config.yaml
n_layer: 19
d_expert: 96
d_shared_expert: 0
router_cosine_scale: 20.0
init_std_router: 0.0172
dataset: "wikipedia_en"
Below are experts of layer 9 (counted from 0) of a mixture-of-experts language model. Rows are named router (the router's row for the expert) and show model dimensions 256-383. Each number is 500 + 40 x the weight over its row's rms, rounded and kept within 0 to 999. Numbers have three digits each.
After each expert's rows: "comes before" lists some tokens at least twice as common just after its tokens as in all text; "mostly gets" lists some tokens that are sent to it at least half of the time. This comes from a sample of Wikipedia text that the model never trained on. Tokens count by the router's weight.

# expert 11
router:525510516561511494530423445543494438567471506468477488577478565505530455436452452487536455475517446513464425520541507557502597461464470478505529503517531528534529464457440490493462454486517502538575463461424501497542493443460518544460506564507481491514520485512467504523516493433593519436476442515482474549441422438521518536511524525502482446475448456480532502510578502463525526609511
comes before: " a", " to", " the", " in", " by", " as"
mostly gets: " also", " is", " has", " are", " been", " used"

# expert 16
router:467363438529500452449491448522521475506528444484490452530451511473557466461544515493548524505525450545454439464506530542522542450507542535498519469468563481455523420484478489564442476493559520505535488508572532531528419551568551489506434522470462497498480488531513548452481512538491471444510516478376494466500555439548485495565458528491497481525509569469447446505479474473539628538500
comes before: "0", "1", " |", "2", "9", "3"
mostly gets: " Apps", " Votes", " ±%", " Candidate", " Binomial", " following"

# expert 17
router:529456453512458503446452419510485493506468486490471546493487500503511498478468502526592447518580493522470461553526516604470566475471489517424498492466491527449554437504475438435477524540508504501499460467432528583470507528490473413486551471536482485541573507540503459441481495471548497451453459521461494576464455478461514544463475473475546465497492484504513572529494494561536597576432
comes before: " the", " a", " his", " to", " an", " be"
mostly gets: " has", " had", " have", " including", " through", " became"

# expert 21
router:489477453530495444420494438495469473504480545428513474536493500502526514493495446535502450432499447491453455493464608542479534560505562526500470504452541560440448465510425505532521412454503450533561529499454561468554433537449547474488420469545440469492507517484495452505452397528508506496529527449480408517514562505472433471527471525509520483580478511570472477511474518530551531454516
comes before: " |", "1", "2", "3", ".", "4"
mostly gets: " Apps", " sq", " Socorro", " Majority", " Win", "^{("

# expert 24
router:533405453529522436545503419523456430500487498494533480522559514537473502520472483528559440473541516527426519515501541494478502495547459434553489578470554570451475455480469498563515439497543482533521500490466541524475512517430523476517499492542428498579553521495506563543514499486529521515516500468516425533462471510522459446538462529452450493497479490506505435530478477500498544463470
comes before: "0", "9", "5", "6", "8", "4"
mostly gets: "″N", " lb", " sq", "-old", "-year", " mm"

# expert 18
router:430407510519552512422464506546425488447604527450480493536481454513471553444533481527548440440489525445471445505552452555479509442538460571488531518444533501511422437449464502579460446502513473542556504480511513548501537531441528527536535448382481509535549525439479486490450472511496545411498484455506470436598495479583530476480496447481540506508527477530494495545511462482544573473504
comes before: "0", ".", "%", "5", "6", "–"
mostly gets: " million", " first", " largest", " last", " least", "0"

# expert 22
router:502481477526509515480484457505526413499529572470517588475505492529535483463474502456567467521551539470496481507576555499503523529540463503507567498457534534514579427419501541513485507469510581571528562456423556593483546468528506428489499448506459590498571457440466440500491536564520472459465505457440492547500529487472498495489451509501507514474477459504487523512504474548517574494471
comes before: " ", " \"", "|", " —", " The", " -"
mostly gets: "°N", "°W", " signed", "   ", "',", " until"

# expert 31
router:499489429537451470507523465469498444514481492463535519532546497577526515456480522552436505512516473522489489505578530509413495491462469522535527511457526429565479494456485458575562533492462503461551502526484495482481512540405513529480478482522433481551510519468471525545515503460519509487529441564491401550548496412530516521487515546484442517519402486439448529552509509528461525542489
comes before: " of", ",", " and", " in", ".", ".\n\n"
mostly gets: " film", "ation", " series", " system", " game", " community"

# expert 23
router:418462491478498510483515416519529527460525523602547471494561547464505506482590474546516495501578434445402450511513560518484491492470499521529484501480550502460511477414481510484538542451544509489562449516440536483498544532542575492506451432530454518516481447508475513497468541494483492421519561492393473529564526428521430557497424519458523495485459453519503475561490486501452526572497
comes before: "1", "2", "9", "0", "3", "8"
mostly gets: " ", "See", "History", "Early", "Career", "Awards"

# expert 3
router:486437488534466499457450479470548409583543497406508555443430532561512475516522436562530487502501410538361510471571476580478516507548500511502497544500523479501470473452523489506459529441516507504527482494474524518462569526432516489463489473456457489556523450411532445495436512464597522479509452518529488537501531432491475520517473509488491508542468417478502535508528506488626579553513
comes before: "-", "|", " and", " The", " which", " but"
mostly gets: "),", ").", "\",", ".\n", ",", ".,"

# expert 5
router:532410498558454522497367485498522451521484460457500489522514531526536530465549470476551492473557518475423539543523553512519517494549459585550561537465547541461458436475497440527559485530539476449542501574523522485506542553439468547442492468518458510495488538439445468500409511500559538426502491513436474438488468474514458463538509533465500506538496498548457489489543475416546616489464
comes before: " ", "–", " the", "==", ")\n", "5"
mostly gets: "In", " in", ".\n\n", " In", ").\n\n", ".\"\n\n"

# expert 25
router:507428414576425457480512472445447452424513444453502497552514455463462435396496535544473522525509484494474488469581534599508443529483554487586544482474548503534461493457456446586516449449501441476551535496450497532492556479481566488480505555557409437524458517470436507580559511494591532441455516494503476520482504451523449538452518511468455458481508469492491487515470525509514557539541
comes before: ",", " of", ".", " and", " in", ".\n\n"
mostly gets: " season", " football", " women", "ics", " days", " Labour"